Experts of a small language model.
Experts: 64 experts in each of 12 layers, 160 tanh GELU neurons an expert, a sigmoid router.
Below are experts of layer 6 (counted from 0) of a mixture-of-experts language model. Rows are named router (the router's row for the expert), up (a neuron's input weights, with its number) and show model dimensions 0-127. Each number is 128 + 32 x the weight over its row's rms, rounded and kept within 0 to 255.
After each expert's rows: "mostly gets" lists some tokens that are sent to it at least half of the time; "gets" lists some tokens that make up at least twice as much of what it gets as of all text. This comes from a sample of Wikipedia text that the model never trained on. Tokens count by the router's weight.

# expert 3
router [181 144  96  84 180 107  98 144 103 102 145 155 100 147 173  72  95 150 106 181 136 153 139 168 181 114 157 105 148 138 167 115 162  83  79  75 128 171 139 162  98 163 160  79 158 157  89  94 130 123 140  70 171 118 150  79 104 186 178 109 136 122 124 144 126  55  67 125 124 156 116 152 126 151  98 168 160 149  97 169  94 101  83 122 119 183  96 171 139 141 128 178 123 118  69 103 163 125 114 167 135 126 155 128 109 127 110 125 112  90 157 110 145  57 176 128  77 142 157 104 105 114 150 114  98 166 145 188]
up4 [152 142 133 110 161 141 114 115 129 133 107  46 171 127 109 141 136 107 140 138 119 123 154  49 126  92 158 145 117 128  59 102 147 125 150 153 142 151 190 127 144 121 168 149  32 129 146 142 138  93  80  84  89 167 132  88 104 138 123  96 139 126 151 117 113 121 135 171 121  87 125 151 120 120 122 130 114 105 125 134 182 168 107 152 178 129 132 166 117 134  79  47 148  84 122  70 109 156 118  74 144 147 177 153 131 105 175 157 208 164 134 184 111 143 156 124  94  91 173 117  93 133 135 149  73  43 162 162]
up5 [129 100 180 255 111 167 123 176 136 125 106 156 103 140 133 119 178 149 141  74 150 103  92 148 130 163 108 111 137  82 142 114 137 180 112 133 120  72 164  53 136 159  93 187  98 103  91 112 139 191  86 121 133 140 140 140 116 136 127 113 148 140  70  69 186 130 145  99 139 124 167 103 101  61 155 112  82 122 135 114 144  96  77 119 100 113 155 101 135  66 141 147 134 123 187 156 131 164 151  74  79  65  96 135 118 141 129  98 120 141 113 156  75 146 122 132 142 132 115 133 178 104 120 135 150  96 125  98]
up6 [ 75 153 156  61 111 149 114 141 113 160 121  75 175 181 125  99 119 101 151 170  81 173 124  87 141 187 152 161 106 121 112  84 220 110 119 122  67 150 190 112 100 154 110 134 159 122  88 161 131 191  76 107 188  78 109 102 154 130 139 107 140 143 163 157 111 111  96 111 167  84 105 138 112 186  75 166 143 101 125 112 142 137 133 152 170 132  99 180 128 104 165 116 103  83 140 161 121 143  78  97 165 156  92 128 133 172 110 130 147 122 144  87 177 131 139 122 123 169 109 115 122 142  97  69  63 108 124 142]
up7 [ 83 107 146 161 182 198 164 148 170 146 125 134 109 142 112 151 123 119 197 189 131 124 111 121 113 129  97 140  87 148  92 127 143 140 127 165 105  73 120 106 182  50 113 104 145  97 143 148 145 111  93 105 145 151  78 165 141 126 128 150 101 135 110  93 145 150 150 100 107  83 123  66 131  96 134 134 114 139  97  95 159 152 177  92 105 114 118 104 167 194 130 155 139 140 216 130 129 123  78 145 144 110 101  99  93 133 201 172 183 162  52 117 131 134 124  58 166  94 145 105 117 122  55 101 161 102 128 114]
up8 [148 100 157 138 177 128 119 185 160 183 112 149  95 108 121 152 161 133 175 161  86 116 143 138  65 103 133 163 137 161 127 126 143 191 133 128 139 107 128 112 101 129 131 146 130 103 123 139 110 132 108 212 138 195 100 123  78 160 131 104 104 116 136 115 147 177 113 127 102  79 107 140 121  92 180 178  95 113 143 142 116 105 118  72 152 139 166  69 138  89  50 152 139  74 193 113  64 182 103 108 181 150  92 156  74 139 185 167 167 106 123 144  90 110 123 104 167 114  92  76 168  98 112 158 110 131 111  90]
mostly gets: " whether", " —", "@", "partial", "−", " −"
gets: "1", "2", "3", "4", "5", " |"

# expert 52
router [167 161  92 141 166 129  89  62  80 132 158 158  98 102 137  72 109 119 103 139 159 149 174 145 130 136 165  94 148 106 165 103 126  79  87  90 136 178 100 153 137 135 147  73 180 163 101  94 121  83 174 105 178 136 147 106 103 130 160 104 139  99 113 140 115  89  69 117 136 146 126 185 168 100  99 180 150 159 118 196  91  85 122 148  73 161 101 133 125 140 165 139 128 120 136  99 166 144 159 112  56  97 175 102  96  82 114  73 113 120 186 146 186 101 154 139  92 131 146 127  85  95 149 122 134 168 186 151]
up4 [163  88 133 107  83 152 111 128 117 135 113 110 102 161 146  72 139 139  78  61 115 120  89 123 119 148 115 167 148 189 129 149 142 122 115 134 115 114 162 161 112 145  83 134  61 151 112 206 120 164 150 165 150  93 142 122 215 153  94 146 149 108 215 180  95  69 117 108 146 140 143  94 184 133 147  93 118 110 162 138 116 155 129 113 127 141 128  85 108 139 161 195 108 180 148 148 159  97  97 100 145 123 135 119 117  85 109 104 154 150  52 123 102 151 110 130 115 159 145 158 141  68 135 138 184  77  53  98]
up5 [ 86 157 146 108 156 154 121 137 124  97 145 112 157 132 136 138 222 150 149 138 108 125 130 116 103 136 103 169  39  88 105 124 132  88 113 113 126 152  87 139 161  75  98  66 156 148 128 213  92 118 129 112 134 166 145 106 129  88 133 167 135 149 128 115 129 199 181 131 154  88 107 165 126  85 170 124  98  94 152 132 107 114 112 176 137 166 169 105 106 178 107 132 167 101 179  79 128 197 136 108  93 189 101 123 136 124 226 180 150 150 134  94 127  83  89 137 142 140  77 120 167 114 114 140 115 143 139 109]
up6 [ 97 141 148 103 141 174  85 108 111 133 119  92 126 168 153 128 114  99 142  87 155 171 132 128 165 154 157 148 114 149 124 135 131  88  92  98  84 157 151 123 109  83 112  94 133 100 135 165 134 119 170 102 189 141 147 111 165 119  80 122 104 128  57 134 153  82  95 111 160 118 144 163  78  89 137 146  83 119 154 158 103 115 115  84 122 157 119 189 123 159 137 219  95  85 146 100 132 144 104  74  80 176 175 131 215  85 168 104 136 188 126 140 189 121 117 186 153 153 181 149  86 185  84 120 146 118 119 138]
up7 [109 134 171 138 130 201 130  99 118 183 128 174 138 149 152 109 160  86 144 107 128 127 144 190 122 106 173 108  95  92 141  97 192 124  90 145  99 113 130 157  83 144  82 106 125 138 157 187  77 103 106 216 140 165 131  84 123 124  92 111 135 129  91 147  81 144  52 116 138  71 134 158 172 109  97 138 139 127  99 116  89 120 108 113  98 105 134 112 159 170 134 169 110  98 212 157 118 187 133 104  98 121 147 159 120 110 104  46 147 150 116  97 160 195 132 183  83 111 133 145 143 105  82 110 152 122 148 123]
up8 [142 141 133 169 144 151 146 143 183  97  61  81 133  73 121 104 149 168 105  91 143  66 192 116  98 154  99 135 164 160  94 125 191 133 131 138 121 105 108  69 139 156  82 130  66 173 103 143  62 106  91 130  88 150  84 184 115 127 194 128 100  94  77 173 130 107 119 105 148 128 124  52 158 143 155 101 109 140 134 138 124 172 126 109 129 132 102  92 182 143  90 153 169 168  85 154  61 141 154 136 158 111 124 112 171 112 186  62 184 138 138 116 167 136 138 132 140 103 118 148 163 141 121 156 136 125 154 106]
mostly gets: " Genus", " Synonyms", "inomial", " Density", " Starring", " Died"
gets: "2", "1", "\n", "0", "3", "4"

# expert 35
router [168 142  96 142 171  85 103  95  98  97 172 171  85  96 161  92  93 160  87 119 149 139 148 157 171 114 161  88 187 125 162 101  79  89 113  98 128 157 149 161  92 144 169  98 159 154 103  87 154  93 174  96 153  85 173 105 103 170 170  94 117 117 132 101 112  96 103 120 128 166  97 174 115 162  98 163 155 159  90 164  95  94 145 160 117 159  82 163 109 109 172 155 102 151 104 104 161  90 140 156 110  84 151 120  93 154  84  96  90  84 172 156 136  87 169 166  84 113 154  92 130  95 173 154  91 172 166 165]
up0 [120 140 163  93 126 184 142 147 182 141  95  96 140 140  61 119 173 116 165 185  74 111 121  85 125 102 120 193 126  53  87 142 206 177 133 171 146 151 184 133 119 140 137 110  84 139 144 118 124 144 109 110 107 154 121 116 164 122 121  92 146 184 164 122 133 116 134  95 145 101 145 128 148 154  97 133  90 103 111 100 182 171 125 136 155 166 180 106 175 130 127  81 113 134 142 184 113 156 143 121 178 173 172 120 128 149 127 100 124 150  84  87 123 155 106 153 164  63 112 126  96 171  90 109  80  32 131 119]
up1 [ 96 105 180 154 103 197 183 152  96 115  83 118 152 157 113 128 144 112 174 120  96 124 137 138 100 128 108 167 103 138  79 132 135 136 123  99 154 124  94  78 122 114  74 154  60 137 146 196 134 115 103 162 124 163 102 156 158  42  82 135  99 144 127 150 118 180 111 112 155  98 121  94 135 124 171 108 130  84 156 102 182 185  80  79 103 135 155  96 174 162 123 133 157  79 126 126 101 129 137 102 134 182 111 122 122 150 166 184 158 172  68 106  85 150  80 101 188 116 125 138 140 120  82 106 191 122  97  94]
up2 [ 68 131 175 166 130 136 147 183 117 163 119 106  97 126 124 175 128 120  95 128 113 137 132  98  91 127 153 146 114 139 108 142 151 145 117 188 148 110 131 125 134 133 128 147 123 108 108 129 129 137 112 115  94 137 119 168 164 108  38  82 122 133  96 156 153 124  88 185 130 103 126 112 169 108 129 111 100  98 128 126 125 174  96 138  92  96 165  93 163 164  74 113 150 133 130 169  96 120 142  55 199 192 139 121 127 134 127 103 253 195  80 137 120 177 126 117 175 119 114 172 135 169  47 163 149  83 113  97]
up3 [ 92 141 148 137 148 156 174 102 135 157 145  90 109 162 190 149  70 104 151 136 186 121 130 115 121  67 167 134 123 123 113 188 122  77 137  93  93  99 107  80 126  76  50 105 148 131 155 165 116 118 140 109 107 123 132 124 149 142 152 159 185 131 107 121 132 148 157 100 167 104 179 150 149  67  86 121 133 117 179 113 105 148  67 131  83 123 119 149 166 167 167  83 120  96  96 106 116 148 107 148 103 222 168 144 123  92 131 145 115 214  81 136  62 100 125 124 126 175 127 140 105 100  98 124 179  84 101 139]
up4 [109 121 173 176 124 142 138 137 168 111 100 117 155 167 131 122 151 110 165 110  73  76  97 112  80 118 154 139 109  70  98 167 117 148 173 147 143 139 131  63 155  98  89 150 133 148 145 146 152 151 118 146 129 142  92 145 100  53 145 114 168 146 159 210 107 109 153 145 170  71 113 124 110 131 124 117 130 139 147 149 181 165  71  69 190 101 148 127 167 129  69 133 147  52 160 159 107 143 142 116 153 149 123 150 138 133 135 160 122 193  63 112 105 188 130  93 143 174 122 130  89 131 104  60 153 127  55 125]
mostly gets: " AUT", " RUS", "ropical", " Professor", " Czech", "chen"
gets: "9", "6", "–", "th", " September", " North"

# expert 45
router [144 125  89 167 157  58 103 129  92  72 185 161  58  77 153  85 105 157  64 116  87 121 145 175 153 155 157 106 121 128 169 120 131 100 161 150 149 103 163 136 123 183 156 164 110 146 108  94 152 154 135  92 154  53 159  98 117 177 171 107 123 108 167 129 135 133 124 137 103 138 131 148 140 203 124 153 192 165  80 115 120 100 127 174 179 139  73 136 116  94 139 140  97 169  98 126 135 126 138 142 106 106 122 152  91 192  85 120  71  66 162 105 100 126 151 148 111  86 147  95 138  90 174 143 124 121 156 165]
up0 [ 77 144 149 178 102 102  98 125 111 117 139  78 127 104 110 182 146  89 157 170 134 138 161 146 129 102 110 158 117  72  42 125 122 173  56 169 155 102 176 138 154 159 136 186  79 144 133 156 143 130 114 127 102 130 128 125 127  86 122 115 141 100 146 149 114 116 150 125 107 145 138 112  32 159 147 120 164 126 119 129 115 167 141 201 140  97 155  81 206 124  90 111 180 174 141 126 142 179 134 136  69 111  54  65 125 139 112 105 184 128 105 126 111 157 111 133 192 116  94 153 109 111 109 126 156  98 137  77]
up1 [128 158 159  62 186 139 159 168 130 173 134 155  85 149  86 148 145 159 128 172 129 111 151 165 110 139  85 179  95  94  21 124 160 137 156 178 161 179 110 145 158 126 113  86 136 143 176 123 154 143 118  45 158 144 130 143  96 115 116 148 137 147  98 138 124 173 148 117 114  94 179 151 139 132 127 190 134 166 178 146 161 145  90  96  94 141 140  99 169 119 163  49 118  54  94 120 141 196 142 107 114 146 143 131 108 145 152  99 113 128 136  71 101 106 121 147 136  70 130 148  78 113 113 126  77 121 113 109]
up2 [123 114 196 111 101 171 135 170 167 171 127 122 138 130 161 193  97 121 148 164  84  46 148 106 106 108  93 112  94 155  75 133 123 149  87 100 140 150 193 113 125  30  70 145 134 139 127 116 101 139  61 146 132 126 113 135 113 125  82 165  99 111 129 163 139 124 134 169 129  81 156 119 114 122 155 152 104  72 171  98 192 146 111  89 125  72 194 114 148 132  52 143 177  88  95  94 132 141 131 100 165 137 107 129 128 124 139 173 175 167  72 123 119 125 112 103 137 122 128 117 100 136  69 140 147 142 104  89]
up3 [137 167 137 178 153 143  73 129 125 124  82 152 194  72 111 129 145 126 144  61 104 147 117 136 129 147 142 175 121  49  76 116  96 161  73 207 139 123 167 163 182 145 123 175 159 115 169 127 160  89  88 184  89  95  81 114 190 124 117 125 114 114 157 113 133 128 115 144 108  56 176 115  94 153 165 101 152 116 113  99 113 128 118 135 167  74 128 141 143 102 127 162 121 169 150 127  72 121 115 131 166 108 125  94  99 124 112 114 115 114  92 121 117 175  73 120 174 119 124 120 132 205 103 164 139  83  86  84]
up4 [110  79 155 120 136 116 118 173 130 123 134 121 107 137  85 159 109  83 122 132 114 160 132 128  62 112 142 236  98 127  69 153 203 125 143 119 159 126 150 127  75 101 166 146  83 112  92 145 126 126 100  76 169 113 151  78 153 117  99 142  94 116 158 106 126 148 134 163 108 110 165 143 116 106 137 192 151 126 221 121 168 123  89 153 105 152 113 163 113  55 121  49 124 139  85 172 113 139 191 129  97 168 137  86 155 170 134 172  90 133 158 113  90  96 140 169 147 143 124 121  75 106 114 110 101 100 113  98]
mostly gets: "–", "/", "'", "+", "’", "("
gets: "-", " and", "–", "'", " (", "/"

# expert 22
router [148 175  89 167 137 106  88 111 122  93 155 179 130  83 139 140  95 164 100 139 201 132 160 160 167 160 153  93 195 130 151 149  74 139 110 101 128 139  83 145 136 152 167 104 176 164  87 106 115  95 151  87 152  88 172 116 126 165 150 144 143 105 134  61 123  75 144 117 121 165 115 162 150 149  97 153 159 126  63 161 126 154 159 141 100 134  67  95 124 119 147 187 104 134  89 157 121 106 124 119 108  68 174 114  93 102  90  92  97  92 170 192 146  90 165 116 103  94 152 101  67  89 162 179 123 136 118 161]
up0 [ 78  79 106 121  84 141 130 129 137 161 123 143 145 119 138 177 118  83 129 111 115 125 128 133 158 154 108 143 117 134 137 139  95 149 140 161  83 151 161  95 120 132 107 191 140 205  93 139 100 208 113 154 145  90 129 128 101 121  81 123 132 139 120 124 123 136 194  91 106 107 210 147 159 165 154 110  84 103 150 100 140 143 133  53 225  70 158  80  96  81 106 126 153 117  64 115 116 133 200 100 113 137 131 151 145 170 142 140  99 124 126 143  56 151  45 129 147 142 116 139 128  96 119 156 171  97  97 137]
up1 [134  77 131 156 128 197 119 157 174 140 119 173 159 111  72 178 119  93 120 121 167  85  92 133 149 147 130 115  77  87  98 152  94 160 217 188 198 116 120 158 139 148  77 104 136 131 133 122  98 162 120 147 155 140 102 177 116  79  98 120 122  90 169 133 147 151 218 156 162 111 199  86 139  85 156 107 137  28 155 134 148 113 135  94 112  59 129  80 171 104 132 147 112 122 126 140  97 105  87  98 108 158 129 135 114  92 152 117 133 145 155 159 102 119 128 149 159 106 155 139 118  98 113 132 149 153  91 111]
up2 [107 150 144 145 106 121 153 132 166 120  59  97 107 133  71 165 151 123 135 108 127  90 149 114 155  99 135 119  76 110  97  77 143 199 176  96 148 167 113  80 202 131 102 108  51 123 111 104 122  95 175 136  88 153 111 113 170  77  81 117 111 141 158  62 137 131 162 136 126 136 212 151 122  77 134 128 188 123 164 104 147 198 182 119 102 130 143 153 111 149 112 135 117 151  65  84 156 155 130  69 153 159 163 116  96  99 120 156 122 125 119 157 138 120 104 142 169  96 120  88 100 105 150 168 144  79  96  94]
up3 [ 97 140 120 121 135 141 103 123 159  71  98 142 131  99 124 193 163  99 102 128 120 176 119 131 154  93  95 134  85 160 167 185  72 186 160 124 103 146  96  98 147 149 111 117  88 102 117 186 122 190 132 133 102 211 142 133 183 157  54 156 128 104 173 111 140 157 190  95  94 121 137 113 169  77 150 140 124 129 133 138 123 182 129 132 141 110 115  94 126 168  56 120 118 120 164 129 120 149 113  91 177  91 109 119  90  86 125 143 129 147 103 136  40 155 107  90 162 148  77 131  96 115 131 150 127 107  41 130]
up4 [ 84 122 125 167 108 193 130 131 141 130 129 142 167 106 118 185 101  86 162 139 116  99 120 136 152  88 131 135 111  54 135 158  80 151 129 192 117 128 151 160  81 179 113 137 160 142  99 148  46 153 114 205 162 123  94  97 142  21  91  98 133 144 106 108 114  83 159 115 187 160 141 140  84 127 148  70 105  79 174 111 158  98  90 176 189 104 149 115 126  96 127 139 169  90 127 100 143 145 128  96 126 181 127 101 142 106 137 133 116 193 123 125  93 184  88 136 106 141 129 110 125 131 101 133 128 139  96  90]
mostly gets: "′", "″", " Died", " Coordinates", " Born", " Elevation"
gets: " |", ":", " ", ",", "°", ";"

# expert 36
router [147 158 108 120 158  88 146  77 132 139 182 133 165 113 150 122  75  72 109 157 116 190 124  93 133 145 157 102 100 131 161  93 106  63 142  68  85 113  99 175  91 126 116 116 128 167  91 120 156 115 187 112 141 113 134  98 109 167 141 111 156 122 115 129 119 140  56  88  86 163 147 201 148 145 112 155 142 137 119  70 120 103 151 175 129 113  98 151 140  74 188 118 190  66 151 154 147  88 189  99  97  92 113 123 147 123 110 129  96 138 155 158 157 137 160 195  98 113 173  75 152  89 166 153 144 129 167 157]
up0 [ 39 162 133 147 110 112 102 129 122  57 157 154 164 147  59 173 175  95 119 105 107 112 158  53  92 123 163 140 107 147 130 130 144  98  80 132 102 103  78  88 170 131  98 191  86 162 184 135 139 146 145 161 110  91 133 183 102 148  91 179 122 133 155 117  98 122 130 115 122  64 168  87 127 159 149 109 108 137 118 167 182 117 142 118 123  83 116 182  82 136 110 118 163 114 155 118  86 146 128 130 103 142 142 133 129  80  91 136 111 181 121 120 121  53  77  95 149 190  85 121 189 149 117 135 144 127 140 107]
up1 [107 132 145 152 100 234  90 105 140 108 157 149 117 162 136 185 117 149 147  92 150  91 171 148 106 154 118 106 102  93 113 197 166 143 104 173  79  91 175 106  85 157  73 161 134 156 114 121  97 101 104 125  75 105  96 126  94 172 119 192 164 103 128  94 123  94 112 109 114 120  92  79 158 158 150 132 188 148 151 179  75 113 120 128 103 120 147  61 131 153 102 113 141 123 191 169 127 164 164 109  72 108 178 131  91 114  86 129 133 140 139 109 105 134 163 134 136  60  92 151  90 133 116 154 167 124  76 129]
up2 [165 123 141 145  44 120 128 135 112 120 112  88 128 162  98 123 155 253 198 130  92 136 160 133 132 140 132  95 131 176 163 138 189 153 103  99 130 108 127 146  70 149 142 137 122 139 151 104 127 205 108 125 124 154 145 159 151 129 108  93 148 132  73 109  96 119 137 147  99 114 135 114 135 154 165 130  92 205  99 127 125 180  83 131 114 115 140  94 135 129  83 187 103 132 112 159 142 112  97 125 176 135 148 108  98 144 209 123 155 134  86  75 164 134 121  77 119 117 117 111  46 151  89 122 136  56 147 126]
up3 [148 164 135 172  78 116  97 167 146 132 124 121  73 144 128 114 151 181 244 115 138 140 142 143 129 208  72  90 115 167 157 137 140 121  85 134 111 111 111 153 131 117 115  71  91 163 125 133  94 132 103 101 185 135 139 202 160 116  81 185  98 112 106 119 115 154 110 112 153 112 125 113 195 101 133 127  94 151  77  62 136 195 137 135  82 115 122 153 113 140 139 140 113 150 189 150  70 128  81 124 117 120  95 129 126 117 188  84 151 185 102 100 120 171 145 131 107 106 110 110 128 142  94  67 153 104 129 146]
up4 [149 140 117  45  98 141  90  92 118 127  96 131 208 143 116 162 192 125 198 157 136 139 188  70  57 160 147 183 142 121 104  96 123 124 146  88  94 161  88 134 177 146  89  92 106 143 121 117 117 106 118 190 164 184 119 186 161 174  52 115 130 153 186 118 123 188 128  94 118 103  97  90 126  94 114 144  91 174 190 129 171 106 134 149 122  94 118 123 149 101 108 115 163  85 168  96 157 127 130 124 136 148 130 116 121 178 147 121 134 191 114 106 132 160  97 107 126 139 120 128 133 137  91 118  90 158 128 108]
mostly gets: " \"", " “", " un", " ", "‘"
gets: " ", " \"", " un", " “", "===", " up"

# expert 21
router [144 146 108 139 145 109 136 114 139  86 164 195  77 172 171 117 115 147  92 128 118 146 104  94 142 141 140 111 162 180 156  85 142  92  44  98 113 135 172 129 120 170 160 120 138 133  77  97 139 107 161 117 177 105 154  92  83 188 195 110 127  97 116 190 136 139  44 119 122 140  86 140 132 174 107 135 142 180 118 162  68  89  96 139 110 125 103 126 107  60 122  99 104 163 118 139 148 119 119 151 151  96  82 182  95 163  98 141 121  82 156 151 161 115 189 136 125 128 129  96  91 101 142 141 140 141 149 218]
up4 [144 158 133  64 216 159 128 134 138 122 171 106 118 118 149 140 127  69 130 167 113 143  89  84  81 128 106 120 139 157 124 119 111 147 114 105 124 123 177 130 126  31 113 120 115  92  84 100  99 163 147 104 150 112  69 194 119  96 130 196  99 146  92 135  97 112 125 158  93  96 107 108 110 121 214 145 129 177 161 122 129 132 143 128 145 173 153 147 156 115 176  79  70  84 145 131 144 146 185 109 153 170 111 131 196 165 119 132 181 136 128 172 155 155 137  88 193 146  90 137  85 108 107 142 162 118 107 116]
up5 [144  96 154 151 129 154 160 134 104 168 129 145 142 166 129 188 159  82 187 158 107 136 135 142  56 134  96 102 157 105  69 147 146 126 129 137 156 109  98 102 164  73 113 174  61 191 174  95  92  95 123 182 146 162 136 144 172 131 129 150 134 100 126 154 155 195 117  94 141 129 132  75  91 102 129 114  72 139  70 118 198 104 141 107 143  56 133 121 105 109  88 136 155 162 147 117 141 146  29 155 109 117 142  49 138 162 135 111 104 158 138 114 103 142 123  88 143 116 103 163 136 119 104 106 139 164  80 106]
up6 [135 147 157  70 122 104 140 170 113 121  89  96 125 115 151 131 163 176 161 143 109 140 124  86 119 162  55 208 142 129  52 122 114 116 148 136  86 183 157 113 190  64 152 141 108 167 206 139 107 103  78 116  56 114 107 106 127 147 161 110 121 161 102 119 106 130 154  93  97  60 156 153 158 133 177 132 107 124 177 135 142 154 138  54 146 183 152 143 135 161  82 110 129 107 103 104 105 151 123 131 140 139 117 139 172 102 178 120 158 117  89 123 112  86  97 158 105  70 139 164  89 187 124 147 120  99 150 109]
up7 [ 94 110 124  99 164 108  94 156 110 179  90 102 110  93  90 105 115 124 102 215 147 107 106 116 158 142 127  96 105 133  97 159 157 198 140 150 147  39  64 148  97 110 126 164 180 103  96 148 110 148 131 149 168 172  94 100 211 177  85  92  85 136  73 157 100 127 126 167 124 135 170 101 164 153 151 128  58 114 115 108  91 175 149  80  89 141 156  96 130 109 110 128 129  87 141 145 109  65 160 146 185 161 130 156 127 165 128 147 174 134 123 105 154 104 122 155 176 127 121 160 131 128 102  88 101 109 150 105]
up8 [141  94 136 123 112 162 131 128 124  99 116 146 163 176 153 201 117 145  98 149 131 101 112  56 136 105 165 158 114 162 145 106  76 133 139 122 119 124  79  64 108 154 106 187  87 154  87 100  62 151 127 140 131 149 121 137 104 122 146 162 124 132 137 178 104 150 151 187 146  73 161 132 110  51 138 138  65 118 185 158  95 115 130 123 159 136 141 101 124 149  97 154 127  70 200  90 124  78  93 122 145 135 206  97  98 131 140 138 113 153  64  99  86 169 110 136 190 144  82 128 180 118 145 169 155 150 134 158]
mostly gets: " five", " three", " six", " four", " two", " seven"
gets: " |", "2", "1", "3", "0", "5"

# expert 28
router [169 142  97 144 171  88 102  95  99 100 171 170  85  97 160  94  93 159  88 121 150 139 148 156 171 114 163  89 182 124 162 101  78  90 111  99 127 156 149 161  92 143 168  97 159 153 103  88 154  95 174  97 153  88 173 108 103 170 169  93 150  96 134 102 126  91 100 118 127 166  94 171 113 163  98 164 155 156  92 166  96  94 146 161 118 157  80 164  91 110 173 154  99 150 106 104 179  89 141 157 112  86 152 120  95 152  85  97  91  85 169 155 136  87 167 147  85 112 156  95 127  95 171 155  90 171 167 166]
up0 [ 67 116 191 131  64 165 144 143 182 144  87  74 164 151  97 152 166 125 143 106  94  99  84 105  87 140 103 157  95 126  86 152 169 175 133 171 132  98 112 121 128 103 116 174 116  93 134 161 107 169  83 140 127 144  76 165 189 100  74 153  84 138 161 164 140 153 115 133 143  60 147  73 128 100 120  92 115 109 150  98 150 163 107 108 133  76 149 126 120 154  89 116 132 123 155 116 106 155 134  81 139 171 123 140 140 102 169 141 163 185  41 102 118 165  86 120 152 154 101 162 135 146  73 112 130  70  77 107]
up1 [115 151 188  79 118 139 142 110 135 104 125  96 154 148 125 175 146 129 156 152 130 148  91 112  69 118  68 209 114 171  91 148 138 181 147  88  98 109 109 130 125 159  94 133 122 129 120 157  94 129 102 155 169 111  80 104 166  92  84 176  96 127  83 167 141 167 128 115 136  85 126  84 138  92 160 134 121  82 185 132 146 155 161  66 125 113 185 149 114 113 146  97 146 107 160 161 145 131  92 146 125 185 164 136 113 102 145 162 160 211  95  79 125 189 102 140 160 115 122 159 106 201  51  99 127 104 101 122]
up2 [116  71 193  76 104 148 129 220 125 174  79  91 130 124 140 137 177 171 178 114 123 153 106  89  44 129 111 129  76 135  95 118 193 120 164 141 102 121 124 125 144 111 121 131 121  93 160 172  95 146  71 115 131 114  89 138 123 121 122 142 102  92 144 181 165 171 140 143 102 118 121  90 132 102 114 128 136 117 137  60 164 160  74  85 120 121 119 140 108 111  90 100 110  94 140 153 123  90  96  70 148 158 103 131 170 136 186 128 212 151 120 168 139 146 102 102 179 117 135 125 148 153  77  84 117 132  64 136]
up3 [101 162 171 160 121 157 111 203 114  97 133 112 177 118  98 144 158 102 169 152 141 151 110  69 124 150  96 139  83 143 110 120 142 164  90 150 141 113 139 149 149 103 166 172 102 154 179 149  86 104  87 156 174 166 116 141 146 142 110 120 121  86  91 129 135 131 160 167 122  89 148  53  95 121  93 115 175 152 135 141 176 181 151 121 126 135 144 127  89 132 108  99 146 109 128 150 143 144 104  56 181 164 142 111 163 107 159 111 145 208  83  71 139 107  82  78 146 141 128 138  96 184  38 108 175  68 107 120]
up4 [ 63 129 176 156 156 189 180 144 139 210   0 155 124 124 151 133 137 136 144 140 123 145 123 115 144  93 110 137  95 124 127 144 141 144 136 147 171 109 118 156 128  91  70 142  73  78 167 179 118 149  69 152  91 128  83 113 115 119 128 132  80 150 100 173 150 121 115 141 124  91 133 144 104 131 120 119 125 108 118 128 151 179 116 121 156 129 125 124 120 163 131  70 107 105 214 179 107 141 132  55 170 145  76 127 147  92 176  88 143 145  77 117 143 137  98 118 150 175  97 168 124 160 109 152 113 133  85 134]
mostly gets: " $", "There", "|---|---|---|", "ven", "What", " what"
gets: ",", "7", "5", "9", "6", "8"